Below are experts of layer 5 (counted from 0) of a mixture-of-experts language model. Rows are named router (the router's row for the expert), gate (a neuron's input weights, with its number), up (a neuron's input weights, with its number) and show model dimensions 128-191. Each number is 200 + 40 x the weight over its row's rms, rounded and kept within 0 to 999.
After each expert's rows: a language model's description of what the expert responds to. This comes from a sample of Wikipedia text that the model never trained on.

# expert 16
router,232,207,208,204,175,165,198,188,246,200,136,208,234,196,225,181,167,122,245,171,255,195,300,186,188,209,242,254,176,163,319,175,189,207,205,202,193,179,211,152,165,177,224,188,208,179,228,142,205,251,163,234,141,189,229,242,135,134,214,149,237,184,175,263
gate0,166,158,159,257,232,166,186,142,153,239,260,223,245,268,200,134,216,186,148,250,133,210,241,202,141,218,242,231,155,172,214,233,162,197,152,179,223,197,166,135,207,178,195,173,242,184,177,192,160,199,205,165,147,163,209,173,231,196,243,233,208,215,174,93
up0,249,210,217,236,223,149,152,257,162,211,178,230,247,169,221,165,234,211,203,259,163,191,191,204,146,197,116,163,245,198,251,247,164,201,133,216,183,117,129,194,191,179,180,180,119,195,150,185,212,218,216,168,142,238,271,217,242,199,227,135,154,211,209,180
gate1,198,272,179,248,342,229,210,196,138,239,161,184,193,160,134,219,101,125,195,180,214,247,213,165,176,180,270,191,198,231,253,194,206,192,162,226,239,205,239,231,215,223,144,242,125,164,176,212,209,127,275,228,109,189,195,293,194,173,248,113,209,238,161,176
up1,162,232,227,226,318,233,196,179,190,237,145,202,119,171,181,216,167,176,209,212,214,117,234,146,222,258,246,208,172,189,266,108,221,181,218,190,213,164,183,261,130,268,156,224,89,176,153,218,190,154,247,270,160,174,236,230,205,228,241,150,179,203,180,218
Description: Line-initial list dashes and in-word hyphens, colons, and the articles a, an, the, such as - Date: 4 May or after-school.

# expert 22
router,207,268,160,217,213,234,212,191,186,212,150,308,117,154,131,259,247,187,172,159,239,202,160,216,216,243,284,198,134,190,169,185,223,152,171,214,260,230,230,251,204,182,242,294,206,197,162,214,203,146,161,190,243,132,142,165,232,265,176,185,249,219,244,151
gate0,132,243,144,232,277,201,214,172,205,266,215,205,188,181,153,259,218,230,218,173,241,217,191,245,260,186,177,200,145,187,244,229,258,225,141,175,177,247,176,204,177,227,202,164,246,177,144,239,204,240,183,140,160,210,150,251,137,196,199,185,205,195,280,116
up0,193,133,198,230,215,103,223,279,229,166,202,132,172,180,143,255,154,333,206,207,219,192,204,226,148,185,144,178,126,178,185,194,196,281,257,129,180,191,194,256,164,256,157,112,201,193,214,197,225,260,139,244,253,203,139,212,193,141,211,245,224,142,185,232
gate1,116,159,278,253,251,191,207,223,217,180,192,204,186,191,230,206,204,214,223,183,152,225,255,236,216,165,194,196,134,152,170,281,222,175,189,150,272,228,213,224,190,168,129,140,230,215,169,147,186,160,180,224,264,146,228,244,172,224,147,199,146,234,226,151
up1,237,249,176,197,238,279,134,234,170,173,223,212,174,172,220,193,182,226,150,205,176,160,172,236,273,270,221,189,173,179,229,240,227,178,232,206,241,192,107,319,172,257,253,186,106,270,253,159,274,177,189,270,198,216,227,285,240,220,136,199,126,145,211,181
Description: Middle or final syllables inside longer words, like ar in libraries, or in error, al in Funeral, ine in medicine.

# expert 1
router,164,180,188,241,240,138,147,207,263,226,207,173,124,199,202,112,153,216,159,157,198,208,190,243,208,162,167,119,199,160,137,202,149,224,249,195,112,144,243,173,118,210,243,166,153,264,161,157,212,130,194,200,230,209,209,191,145,200,155,169,194,191,202,188
gate0,108,210,184,202,212,212,192,206,207,255,172,172,146,168,191,131,239,195,194,263,201,267,207,218,162,181,150,228,289,166,140,230,226,137,207,146,191,194,201,261,205,201,149,212,170,175,193,169,142,191,220,171,236,189,218,159,190,165,231,195,170,233,201,197
up0,150,227,146,215,230,146,127,148,201,259,206,209,187,218,165,208,223,129,145,206,127,180,172,207,260,208,137,186,201,154,247,190,212,110,242,188,164,200,124,208,166,263,306,183,186,193,165,160,189,181,173,238,227,212,186,155,93,106,249,158,162,272,223,284
gate1,187,222,170,171,261,229,223,187,220,159,209,241,214,219,197,150,209,250,181,221,234,190,141,212,247,196,223,202,225,234,192,295,173,239,237,215,230,165,165,174,263,249,162,248,218,221,171,170,186,196,179,141,220,228,270,218,219,203,187,199,230,210,191,186
up1,210,261,180,194,217,201,243,120,250,213,199,230,197,220,163,175,227,159,210,182,194,215,211,187,208,207,228,197,172,162,193,208,159,179,223,231,255,196,170,193,267,215,192,202,244,205,195,146,237,205,145,177,242,218,281,157,271,183,206,187,218,223,161,218
Description: Capitalized word-initial pieces and short fragments right after the or The, such as Be in Beer, De in Denmark, re in Theresienstadt.

# expert 2
router,193,221,203,175,196,196,171,160,164,163,134,108,188,195,175,189,216,177,200,229,263,182,164,156,206,233,244,136,204,170,213,210,246,186,254,203,245,249,127,112,203,259,183,236,120,158,238,225,153,261,250,163,227,128,172,195,202,177,202,148,200,172,160,176
gate0,195,182,229,201,182,195,234,208,241,117,231,229,197,171,209,230,192,187,241,243,232,223,136,300,269,208,207,151,195,204,244,229,187,78,196,237,225,291,273,250,158,214,201,211,219,201,140,179,128,231,246,203,237,193,226,148,216,106,222,218,185,244,113,164
up0,202,107,199,223,191,223,132,176,278,145,151,181,194,217,154,178,197,136,253,173,200,201,205,155,203,214,197,181,202,266,194,238,214,187,175,188,232,257,209,160,176,125,252,202,304,212,223,204,228,182,240,182,224,161,268,141,74,240,189,162,149,262,198,263
gate1,192,104,208,188,198,128,171,203,135,265,127,194,154,152,210,294,168,217,162,201,218,196,152,205,200,202,169,209,168,263,215,162,214,164,152,199,232,209,178,211,205,200,169,201,298,174,219,183,157,192,189,146,201,166,228,173,202,229,136,187,217,153,174,208
up1,249,242,180,191,208,199,187,112,185,242,162,167,157,227,205,183,193,181,193,213,195,200,136,202,185,292,200,170,156,201,152,187,270,256,217,253,239,216,158,177,192,208,243,129,220,207,249,155,195,275,169,221,170,225,198,162,149,236,183,194,171,176,152,177
Description: Short lowercase word pieces starting or continuing common nouns and adjectives in prose, e.g. f, b, mo-b, municip-al, un-usual, local, major.

# expert 25
router,243,113,290,197,158,198,221,225,230,167,177,253,164,244,248,136,259,208,201,195,181,263,186,236,230,165,164,224,221,182,204,169,146,164,232,235,212,215,201,165,220,255,229,251,241,141,279,195,210,178,157,248,150,224,265,250,177,199,219,229,220,163,261,263
gate0,214,63,225,192,239,192,222,193,190,224,210,204,235,216,299,234,204,222,208,189,271,218,203,181,168,150,162,241,155,163,201,184,267,155,245,216,237,184,238,107,213,202,207,195,196,222,226,160,125,196,183,242,143,221,165,250,194,294,189,213,218,209,133,238
up0,171,215,163,244,196,228,124,165,197,173,112,220,193,196,123,158,117,170,236,146,227,206,209,208,220,208,215,225,221,181,191,198,146,254,165,158,181,164,115,189,278,233,177,200,238,281,233,233,248,158,198,206,212,224,197,151,138,266,183,191,223,207,187,152
gate1,193,86,193,204,242,209,204,217,176,193,226,267,181,288,169,221,164,216,157,232,220,173,131,190,172,204,208,272,254,256,182,140,171,217,137,210,205,150,228,172,240,227,162,285,223,200,259,216,209,206,172,175,224,151,152,167,174,158,202,236,171,193,242,281
up1,196,254,188,238,143,252,216,142,175,211,128,228,175,168,144,103,193,255,215,199,151,203,148,185,237,256,234,162,228,216,218,223,209,162,220,173,185,179,181,145,190,158,153,181,123,177,230,253,135,233,311,226,282,209,253,230,200,245,154,166,202,220,185,196
Description: Pipe separators and cell starts in Markdown tables, plus line-initial words after headings or line breaks, such as In, The, See.

# expert 4
router,193,157,159,215,176,188,148,215,185,208,186,196,224,211,219,229,126,194,183,181,200,185,141,159,218,167,221,200,257,211,211,175,238,205,210,181,166,274,253,235,289,178,213,197,267,220,213,199,188,200,227,173,165,206,210,161,261,163,163,220,228,234,223,168
gate0,207,235,240,187,190,245,159,220,272,193,176,202,259,149,113,207,266,178,197,144,161,283,192,165,162,198,229,235,209,234,211,169,193,123,158,216,213,181,200,140,168,121,169,159,220,234,214,243,168,223,170,184,251,284,171,251,173,197,187,253,176,161,156,197
up0,196,164,224,117,263,244,218,180,163,222,239,161,178,168,207,287,144,131,197,159,220,236,163,199,154,241,192,177,180,197,217,221,192,172,193,216,277,250,222,187,181,149,218,198,175,184,156,170,214,225,237,232,187,206,154,242,197,194,233,223,183,154,188,137
gate1,224,190,186,167,143,232,247,203,220,177,262,181,225,211,232,170,228,221,271,230,159,208,187,234,169,248,230,216,167,173,248,151,249,202,263,188,233,237,188,170,260,182,217,194,132,220,231,167,157,210,267,153,153,220,201,213,155,154,232,229,173,232,179,180
up1,169,189,279,248,178,202,185,293,251,199,201,204,271,175,187,145,235,149,219,255,233,232,239,209,195,245,190,189,183,150,227,198,255,181,214,250,170,233,262,163,242,235,181,237,275,232,258,215,163,164,233,180,219,181,177,202,224,183,237,217,153,216,253,180
Description: Short first pieces of ordinary lowercase words after a space, often in numeric tables or code, such as s in sent, im, n in ng, man.

# expert 26
router,225,214,173,185,179,178,146,250,202,215,133,187,164,185,235,208,130,178,207,184,207,202,234,119,226,234,205,223,236,228,196,188,265,155,205,124,192,130,190,248,278,238,225,171,233,165,146,184,147,264,251,219,198,232,215,267,236,155,194,196,121,170,186,173
gate0,256,181,189,169,183,233,231,176,166,194,121,209,249,186,204,280,203,221,257,226,186,194,218,171,184,218,199,191,196,178,204,176,192,156,157,171,155,260,173,192,255,162,286,161,239,221,144,244,179,253,269,241,237,230,160,204,159,219,258,189,55,125,184,175
up0,101,219,164,177,279,193,155,183,218,202,158,136,239,175,190,304,228,157,216,188,191,167,227,195,162,264,177,252,126,217,206,156,257,172,216,211,172,155,168,184,209,208,179,187,223,231,248,198,214,207,198,243,189,218,147,172,197,198,214,226,119,227,227,158
gate1,193,200,206,226,239,141,208,192,211,201,150,188,205,187,176,292,159,189,215,228,100,204,207,226,207,251,168,191,114,111,239,203,235,234,141,137,233,127,202,220,193,210,164,134,239,152,234,220,156,189,214,120,171,256,182,132,264,223,153,228,174,189,188,165
up1,288,181,160,111,198,192,149,126,270,239,210,150,200,233,178,152,137,194,167,155,133,260,261,264,235,237,231,228,199,185,180,208,242,234,197,176,240,106,197,230,189,139,191,86,279,154,187,153,160,180,188,175,169,205,208,187,197,101,152,232,237,146,224,201
Description: Determiners and short word starts following prepositions or verbs, mostly the, in, a, an, plus co, con, pro word-start pieces.

# expert 15
router,200,136,256,219,202,259,291,236,208,242,122,279,248,223,244,157,181,191,227,145,177,245,139,194,227,218,224,202,172,202,205,295,117,254,178,210,236,200,180,210,163,223,250,193,200,214,177,243,228,149,115,202,195,159,245,157,248,208,208,185,185,218,282,243
gate0,229,159,246,171,212,143,171,215,141,184,181,145,111,152,180,209,237,225,111,202,139,239,177,148,243,196,190,162,160,193,179,183,157,213,170,220,137,195,270,214,252,170,222,204,205,232,247,201,190,235,118,188,173,227,201,178,245,228,228,165,162,207,192,261
up0,248,193,189,248,256,215,172,243,214,200,202,209,131,179,187,160,245,261,216,144,138,208,157,142,309,175,206,156,184,121,184,197,176,192,283,283,210,154,181,142,228,170,256,270,160,183,232,138,214,159,232,199,170,201,231,221,247,201,167,260,166,194,219,236
gate1,174,203,159,195,208,195,279,206,172,232,161,238,185,165,185,220,268,202,177,147,225,196,201,161,189,218,155,228,224,162,162,238,198,157,222,219,266,176,260,177,145,231,257,278,246,225,186,221,197,218,240,269,103,241,273,139,254,173,239,216,157,252,219,199
up1,131,154,206,200,203,197,193,91,224,196,225,182,189,239,207,223,167,145,220,219,231,247,238,242,211,251,228,204,174,268,233,146,243,162,166,233,132,193,224,199,199,179,179,141,246,208,149,245,268,254,202,233,243,163,173,188,218,189,281,143,227,169,197,188
Description: Vowel or syllable pieces inside Asian, Slavic and Spanish personal names, often after K or G, like Kwok, Kido, Yeh, Viña.

# expert 11
router,141,226,209,167,184,162,208,138,220,242,250,199,161,202,169,254,194,190,185,243,148,212,227,137,174,291,142,143,133,256,250,157,220,205,261,193,186,224,188,133,244,133,178,246,166,163,215,122,232,209,197,181,220,174,195,251,146,214,231,156,254,210,192,152
gate0,163,202,190,155,182,245,196,197,173,194,175,211,224,175,163,178,174,118,211,176,237,227,172,235,224,268,208,226,102,163,167,261,244,215,154,193,186,150,253,295,140,245,196,131,249,241,189,195,150,190,231,192,109,170,195,249,211,126,219,243,189,115,250,212
up0,218,168,205,192,182,215,177,173,191,182,192,225,139,159,191,151,215,201,216,160,223,210,216,203,284,202,203,212,193,249,160,287,217,263,143,190,267,241,231,199,202,207,156,268,138,148,180,236,249,254,240,246,141,193,189,106,189,155,198,152,159,178,212,283
gate1,186,169,179,186,148,173,219,198,195,216,203,220,247,152,212,215,161,205,145,147,197,191,212,144,256,186,152,196,203,261,209,161,149,146,251,110,194,230,203,200,152,198,167,218,241,186,189,153,171,145,179,179,184,197,150,200,221,221,285,196,175,178,218,235
up1,262,162,233,141,216,176,208,238,159,241,188,187,211,237,190,175,191,210,232,244,122,185,187,130,132,183,253,201,210,201,198,214,160,201,250,190,71,259,210,312,188,121,201,239,151,169,206,208,220,75,228,216,298,230,203,255,192,240,215,216,200,206,173,146
Description: Suffix pieces finishing words, mainly ed, d, er, ist, ish, ian, man, as in P-ed-ro, Span-ish, write-r, Social C-red-it.

# expert 28
router,208,131,228,194,180,227,208,123,141,201,203,162,231,252,184,198,232,227,182,169,156,192,185,232,175,227,193,207,144,143,199,179,151,203,124,123,223,255,217,210,140,161,234,196,174,143,213,150,188,144,257,240,190,157,279,194,177,205,135,232,197,235,181,182
gate0,223,233,196,208,186,216,230,205,182,204,203,143,196,207,153,242,197,195,293,136,192,255,169,200,232,233,244,164,169,130,240,148,195,217,157,173,221,178,273,219,240,201,246,206,132,182,214,199,169,231,165,201,133,130,234,222,189,262,188,162,217,127,212,212
up0,270,157,261,167,198,281,133,322,251,241,217,214,172,196,206,206,243,204,215,157,205,217,202,167,233,188,235,196,231,135,193,215,258,219,217,120,186,205,233,206,135,139,161,219,257,195,284,197,235,218,182,270,244,154,248,245,178,227,241,250,150,138,188,210
gate1,186,229,172,199,193,224,241,158,177,251,123,273,141,181,212,201,166,219,253,103,167,297,173,198,173,132,179,244,259,260,187,178,192,168,254,160,212,232,190,162,197,189,207,282,194,204,133,227,254,188,272,149,206,201,149,146,182,202,202,244,222,174,260,262
up1,273,219,176,206,222,228,223,181,122,187,246,147,211,177,161,170,199,225,215,166,171,174,241,234,194,241,120,211,193,162,157,248,128,231,206,265,205,89,192,198,197,216,180,216,176,283,294,224,175,168,182,215,206,200,235,154,236,133,203,214,159,261,196,168
Description: Single consonant letters inside names and abbreviations, often after a capital, such as t in Bt, n in Dnyeper, r in Larsen.

# expert 18
router,126,209,268,208,275,194,184,210,212,207,237,196,248,190,130,160,220,207,176,288,213,220,160,246,173,205,216,188,234,243,214,210,172,176,199,136,194,192,144,133,148,243,154,168,205,195,160,192,205,219,169,167,179,174,188,183,184,153,238,171,233,152,206,142
gate0,154,217,241,208,215,257,165,137,184,240,255,141,301,196,228,169,196,238,143,237,180,142,201,246,263,215,152,220,191,255,219,217,239,167,120,239,217,210,158,225,211,158,175,205,260,206,227,200,184,145,163,248,204,218,176,247,222,248,170,105,190,137,207,186
up0,160,260,231,184,215,241,158,204,165,191,122,237,154,151,208,225,200,185,278,189,197,261,225,182,152,253,179,180,148,248,204,186,171,145,150,220,207,156,169,158,108,126,238,264,222,188,199,183,187,164,118,276,185,117,275,167,254,189,157,177,174,240,222,130
gate1,142,260,228,177,268,172,157,182,207,229,192,205,155,267,102,254,204,262,199,176,179,230,195,210,158,212,171,159,233,192,234,215,273,176,261,189,218,157,191,197,198,259,195,239,210,250,202,236,190,245,208,149,169,174,258,277,184,179,213,160,189,208,175,186
up1,158,218,171,172,253,200,194,264,167,262,232,164,217,226,134,193,225,146,158,207,136,174,217,247,201,222,215,219,217,129,185,258,149,172,121,236,231,99,222,204,144,231,223,155,238,151,167,229,257,299,241,130,192,124,223,222,167,202,189,192,198,172,271,163
Description: Middle syllables of Indian, Bulgarian and other non-English place and personal names, such as Thiruvananthapuram, Panagyurishte, Murray, daimyō.

# expert 13
router,215,200,185,206,164,229,280,196,171,202,170,213,205,190,262,112,197,247,173,175,254,134,205,165,184,217,186,205,238,230,208,158,170,207,200,108,288,203,208,215,171,185,207,189,180,227,185,257,223,180,256,250,175,250,210,222,192,186,157,146,190,179,190,246
gate0,242,241,200,172,156,218,265,175,237,173,182,138,309,229,247,183,290,207,246,218,205,212,193,214,282,236,183,221,150,227,193,195,206,146,139,276,196,200,156,219,176,129,154,152,240,198,193,176,175,209,177,233,181,151,181,200,223,193,196,181,141,230,225,265
up0,235,203,174,169,257,209,164,184,225,162,154,168,182,162,235,252,212,175,206,284,218,159,192,231,222,194,246,223,296,158,151,174,222,198,172,130,159,158,187,210,227,247,220,232,173,187,244,182,209,174,199,214,257,265,103,242,173,205,230,107,171,139,186,176
gate1,176,220,252,274,252,148,166,234,200,244,168,174,159,252,218,173,236,222,242,169,196,238,188,161,166,154,101,232,233,238,188,197,230,204,210,160,181,182,259,142,156,186,214,162,163,194,195,277,258,140,188,116,141,249,251,198,188,127,170,190,247,237,196,211
up1,144,194,205,209,178,163,280,159,169,265,119,262,215,306,159,131,234,178,246,222,156,244,177,156,199,228,183,217,150,239,267,186,218,162,237,227,201,209,260,195,125,233,163,179,192,211,167,249,214,235,142,182,242,246,236,174,144,155,182,198,191,249,232,221
Description: Digits and numbers in tables and statistics, such as .529 or (8), plus the verbs is, was, were and opening parentheses.

# expert 29
router,221,268,262,191,199,215,186,221,202,159,223,182,244,204,225,169,160,160,242,217,171,203,245,157,201,214,253,159,240,193,262,200,295,215,223,225,184,263,182,190,183,304,201,187,179,176,275,259,201,217,187,186,210,203,137,176,257,195,291,244,201,179,181,219
gate0,185,155,152,226,185,176,259,221,241,219,263,278,200,190,151,240,191,205,185,188,175,220,189,217,197,150,161,207,222,225,229,197,190,266,207,256,186,278,235,205,172,207,232,217,117,190,196,232,256,204,238,189,161,177,163,268,224,145,245,118,176,215,190,156
up0,170,322,163,201,235,257,98,219,208,238,187,210,224,217,217,194,223,260,219,284,188,148,232,239,194,198,214,157,216,194,198,144,221,207,253,220,215,180,141,265,159,172,256,196,156,161,211,171,184,208,175,269,223,270,228,182,209,189,263,133,147,166,253,248
gate1,117,112,140,239,278,216,162,248,229,192,117,248,109,176,214,171,179,236,226,195,221,290,185,180,219,177,225,144,231,269,158,292,220,190,217,182,186,275,198,235,177,152,202,231,253,172,182,267,110,242,210,198,155,174,214,224,259,150,174,216,207,257,218,191
up1,241,245,234,209,242,224,261,235,225,209,224,231,257,143,255,206,195,179,251,216,262,244,246,239,143,168,247,207,258,239,215,188,204,163,169,190,212,196,136,210,220,189,140,153,171,153,164,211,189,193,257,242,203,208,219,112,260,194,148,238,206,180,127,170
Description: Bare spaces and word-initial pieces following the, to, a, was, such as de-, ex-, con-, un-, in-troduced, and to-il-ets.

# expert 0
router,172,177,132,243,243,291,143,181,230,259,191,169,207,216,192,232,177,122,126,141,149,255,236,162,188,238,233,195,155,182,181,205,133,128,174,181,156,195,156,215,169,189,163,159,190,206,212,188,196,209,133,222,158,134,158,223,193,191,277,214,123,251,281,231
gate0,185,221,172,229,155,195,270,193,176,220,187,147,130,217,150,238,207,237,202,162,247,227,157,180,224,212,175,222,148,181,188,222,193,232,250,192,182,183,189,184,173,265,198,204,184,212,229,219,189,95,188,191,252,196,211,219,224,151,203,154,180,217,245,138
up0,187,250,244,199,145,216,205,179,150,181,219,166,119,147,210,150,127,176,198,192,236,210,215,237,114,136,279,265,208,290,218,195,134,184,226,276,178,181,153,174,213,224,193,231,127,171,239,270,183,156,217,279,186,167,153,182,173,124,157,208,160,113,183,179
gate1,231,199,260,292,261,176,243,207,277,179,224,189,157,233,216,147,165,247,276,244,201,190,216,182,133,188,203,160,151,223,200,237,203,268,165,287,237,236,195,207,228,201,197,186,119,171,189,238,260,192,179,166,159,203,221,96,205,180,279,166,201,181,199,192
up1,227,215,231,159,243,195,171,159,174,213,182,268,223,214,221,167,240,229,216,191,260,237,233,188,227,213,148,172,184,157,173,217,225,249,196,226,171,143,232,299,230,215,117,165,177,186,193,251,165,122,186,191,253,234,222,198,190,225,249,184,261,136,168,146
Description: Word-initial pieces of proper names after lists or pipes, plus determiners like the, The, his, their; e.g. C‑yril, Bo‑udrias.

# expert 21
router,226,208,203,189,195,244,216,169,216,264,263,161,211,243,115,183,266,160,182,208,190,240,188,226,152,172,184,142,212,244,182,143,223,212,98,212,210,173,197,239,199,205,211,206,240,297,223,240,221,140,184,169,176,189,178,169,147,206,210,253,231,216,186,217
gate0,198,179,266,276,160,161,218,141,170,226,174,204,213,171,209,127,215,161,243,220,260,171,249,194,207,108,201,197,176,243,232,224,197,257,149,122,180,148,235,172,160,242,194,132,199,256,254,187,204,220,146,202,151,154,147,194,118,173,240,179,196,224,179,248
up0,217,152,148,79,151,221,65,174,215,213,278,243,213,241,150,214,166,195,206,219,225,173,228,163,247,263,195,195,201,222,139,128,210,191,234,221,131,194,199,189,189,207,171,169,190,151,185,184,109,207,275,174,232,107,269,159,180,217,196,185,183,137,189,158
gate1,213,183,131,183,195,236,167,286,210,182,196,191,231,209,189,163,247,224,155,211,265,227,271,218,192,142,181,213,265,175,227,151,167,216,261,240,248,153,246,251,188,214,196,260,283,266,191,255,185,142,204,219,146,210,186,130,204,204,184,222,213,189,154,172
up1,244,179,165,234,228,225,211,184,271,225,182,168,249,228,235,232,150,182,129,215,207,209,247,155,213,267,233,275,244,261,240,245,189,195,206,164,193,202,179,121,210,183,242,269,142,240,158,200,262,109,215,160,137,166,247,197,199,236,130,131,235,147,226,192
Description: First-name and surname openings like Jo, Al, Le, Mar, Sa, and pieces after De, as in Deakin, Dewley, Javier.

# expert 10
router,171,227,172,142,216,151,232,151,219,189,240,181,193,188,233,204,171,178,183,230,238,178,235,149,208,141,191,264,183,199,220,206,175,208,277,147,271,245,169,153,173,211,223,204,185,204,228,182,149,222,275,189,209,232,175,160,153,131,190,128,210,213,188,189
gate0,195,206,250,167,234,199,188,179,178,202,278,180,205,90,184,237,217,155,144,313,195,225,269,137,173,212,266,191,188,220,230,160,213,261,170,230,197,190,181,222,227,162,190,229,294,189,223,194,160,220,147,169,191,190,148,198,276,107,205,187,193,182,196,232
up0,232,236,144,225,172,189,161,217,135,246,108,227,204,216,231,222,198,258,180,189,127,188,211,148,234,167,249,214,195,227,237,290,134,119,224,213,172,173,185,237,152,179,225,121,158,193,223,221,192,216,154,254,130,190,196,187,190,199,224,178,292,220,239,142
gate1,208,268,147,170,212,184,211,205,166,220,253,146,150,225,212,146,209,202,176,162,248,267,184,222,156,155,87,222,234,174,178,182,196,186,234,226,214,231,214,186,255,254,256,291,165,216,184,182,196,185,286,153,219,176,202,272,195,191,201,180,166,160,177,202
up1,195,232,174,137,205,220,199,235,171,239,257,163,193,198,268,176,242,153,254,195,230,204,218,284,164,146,230,199,284,214,193,227,181,236,248,202,232,162,224,267,175,183,164,150,153,169,214,191,132,143,309,287,223,204,160,250,257,235,197,172,157,193,211,220
Description: Plural s and other endings closing a word stem, plus short common nouns like work, game, film, area, role.

# expert 6
router,136,134,150,214,186,175,271,233,222,208,200,257,183,172,192,266,88,244,158,198,266,177,189,280,174,200,228,156,140,248,126,188,188,185,189,226,251,186,226,180,205,146,142,215,195,240,190,115,239,211,225,241,224,202,159,254,160,196,217,212,153,223,185,174
gate0,164,225,235,178,206,187,244,158,250,212,232,169,126,95,202,165,216,189,204,256,178,193,253,244,180,228,185,233,195,218,241,168,153,169,259,244,203,185,244,184,154,251,129,209,149,168,147,224,201,270,177,213,204,128,220,178,194,154,185,241,105,225,201,198
up0,229,158,236,185,193,184,170,127,190,198,199,196,111,113,207,134,143,174,185,221,194,161,203,216,227,281,228,158,192,219,326,206,160,216,263,298,215,201,220,194,161,186,148,157,150,118,175,181,161,234,205,204,259,136,216,198,229,212,210,256,91,240,245,214
gate1,137,221,177,239,235,154,203,149,209,206,207,221,182,222,179,199,237,199,229,250,231,176,193,185,109,162,172,207,174,132,188,179,198,160,146,108,165,167,205,194,186,196,227,206,258,183,199,169,253,123,225,199,225,133,208,117,206,166,273,158,135,195,198,197
up1,259,214,204,134,263,188,126,251,166,247,246,190,233,229,181,224,206,243,179,241,203,252,157,206,199,221,194,184,145,191,204,202,176,146,272,178,252,169,203,255,134,209,165,177,193,112,218,262,201,182,187,151,178,252,234,169,205,166,234,204,139,179,235,163
Description: Month names and year or number pieces in dates, tables and stats, such as 9 June 2009, 1775, 1968–69, plus commas.

# expert 17
router,168,158,202,171,226,171,214,187,236,274,231,184,226,265,261,175,203,198,271,224,69,263,209,232,188,215,177,207,246,230,230,238,169,255,235,226,156,217,223,202,250,190,239,184,285,196,200,216,203,189,185,162,200,183,211,212,238,228,188,235,178,266,140,198
gate0,229,202,218,141,220,217,206,158,132,237,203,207,210,198,185,180,145,257,242,182,197,232,228,224,194,236,186,146,177,162,243,162,216,187,192,225,232,137,123,239,226,244,225,242,205,196,215,155,205,259,232,185,114,205,237,215,273,128,132,254,183,297,118,250
up0,181,220,185,195,133,266,172,187,113,253,145,267,184,170,251,182,230,198,192,231,218,244,207,158,196,144,190,295,160,220,219,251,229,199,236,116,217,212,128,229,217,239,147,216,160,213,214,190,165,203,318,195,200,245,184,190,173,163,167,116,146,175,163,159
gate1,233,129,249,165,193,235,222,200,186,147,213,271,199,225,197,193,196,243,288,228,113,225,203,191,203,194,109,134,198,205,244,211,192,163,187,183,213,247,176,213,145,212,181,291,279,183,177,250,178,176,177,112,182,247,164,195,244,234,182,237,148,173,166,300
up1,275,225,194,282,228,187,187,198,238,179,189,140,208,164,185,195,213,269,191,182,247,200,184,201,220,187,193,212,174,255,242,196,209,189,185,274,185,218,171,231,129,216,239,227,98,212,189,170,133,196,147,277,211,232,229,276,215,238,184,185,217,140,144,175
Description: Open syllables like ro, la, ra, co, pro right after a capital initial in foreign names, e.g. S-la-via, P-ra-desh, T-r-éguier.

# expert 12
router,181,186,197,195,197,188,228,271,255,258,185,153,282,221,216,170,141,206,214,153,136,186,207,216,235,151,222,251,243,164,189,222,222,178,235,152,151,261,239,171,260,194,215,171,276,254,228,208,184,243,192,133,169,177,209,149,230,220,204,189,196,276,228,221
gate0,203,151,132,151,131,153,215,218,248,262,163,189,184,136,225,170,193,277,281,166,201,250,214,197,203,137,219,231,252,138,242,265,209,253,229,134,131,188,232,193,177,291,176,242,251,180,167,143,215,164,235,98,145,184,220,253,129,241,268,265,106,194,230,272
up0,146,215,222,182,214,188,255,172,170,220,244,253,230,193,219,232,243,181,232,188,175,208,206,203,189,250,248,128,244,179,208,261,192,285,221,158,134,210,164,199,236,176,197,200,229,133,168,210,199,235,245,286,162,200,178,180,194,217,181,227,113,199,176,174
gate1,204,213,163,308,228,152,187,197,231,204,196,241,160,210,170,294,232,178,241,190,189,205,223,149,252,242,256,180,108,158,206,179,254,149,195,154,100,285,213,217,243,226,173,246,179,203,151,219,155,175,155,175,172,212,197,176,215,150,250,198,161,260,154,216
up1,242,208,250,202,134,207,283,207,146,197,242,155,247,197,230,247,249,171,222,173,254,179,166,216,157,209,282,209,273,212,251,214,245,251,190,238,218,238,145,205,205,150,254,190,214,215,250,215,251,215,204,176,166,202,233,204,236,253,184,231,189,198,166,175
Description: First syllable pieces of ordinary English words, mid-sentence, such as y‑et, un‑ma‑tched, o‑bjectives, pro‑portion, ep‑istolary.

# expert 14
router,227,212,189,207,202,247,214,174,140,222,141,231,198,208,179,226,225,173,178,178,194,167,176,159,135,175,154,203,181,219,219,215,154,181,221,220,233,124,195,234,170,251,205,203,173,185,136,187,215,177,192,268,210,185,180,218,174,195,177,243,203,207,203,229
gate0,144,217,216,209,198,134,253,141,192,209,230,210,128,209,175,137,215,218,204,294,218,155,154,171,193,149,210,276,177,166,229,213,278,247,281,193,208,199,190,173,278,189,178,205,153,204,222,183,233,190,199,179,260,197,162,201,206,228,189,183,232,216,207,220
up0,222,166,186,180,196,162,175,218,120,117,235,254,239,222,127,216,179,169,189,239,187,133,196,191,253,208,208,175,219,176,176,242,135,223,228,213,110,135,206,283,159,207,182,170,217,230,287,285,109,189,154,261,124,187,284,210,213,189,70,153,170,147,144,192
gate1,167,221,240,218,221,248,173,143,189,193,220,126,178,190,178,168,108,185,191,211,155,154,231,165,131,235,248,251,204,151,140,204,247,137,221,210,169,191,165,177,158,186,272,131,155,262,244,173,201,212,137,109,117,212,272,169,206,134,182,232,144,161,155,258
up1,187,167,211,231,204,163,148,127,149,208,215,244,191,230,193,212,207,188,225,190,154,198,238,143,289,185,150,213,253,217,255,175,148,206,241,227,227,118,142,238,200,242,106,192,185,207,158,219,203,223,267,262,215,152,160,201,206,228,133,117,251,226,208,210
Description: Final pieces of personal and place names in lists and tables, such as Keyne-s, Paul-son, -ton, -ville, plus William, York, University.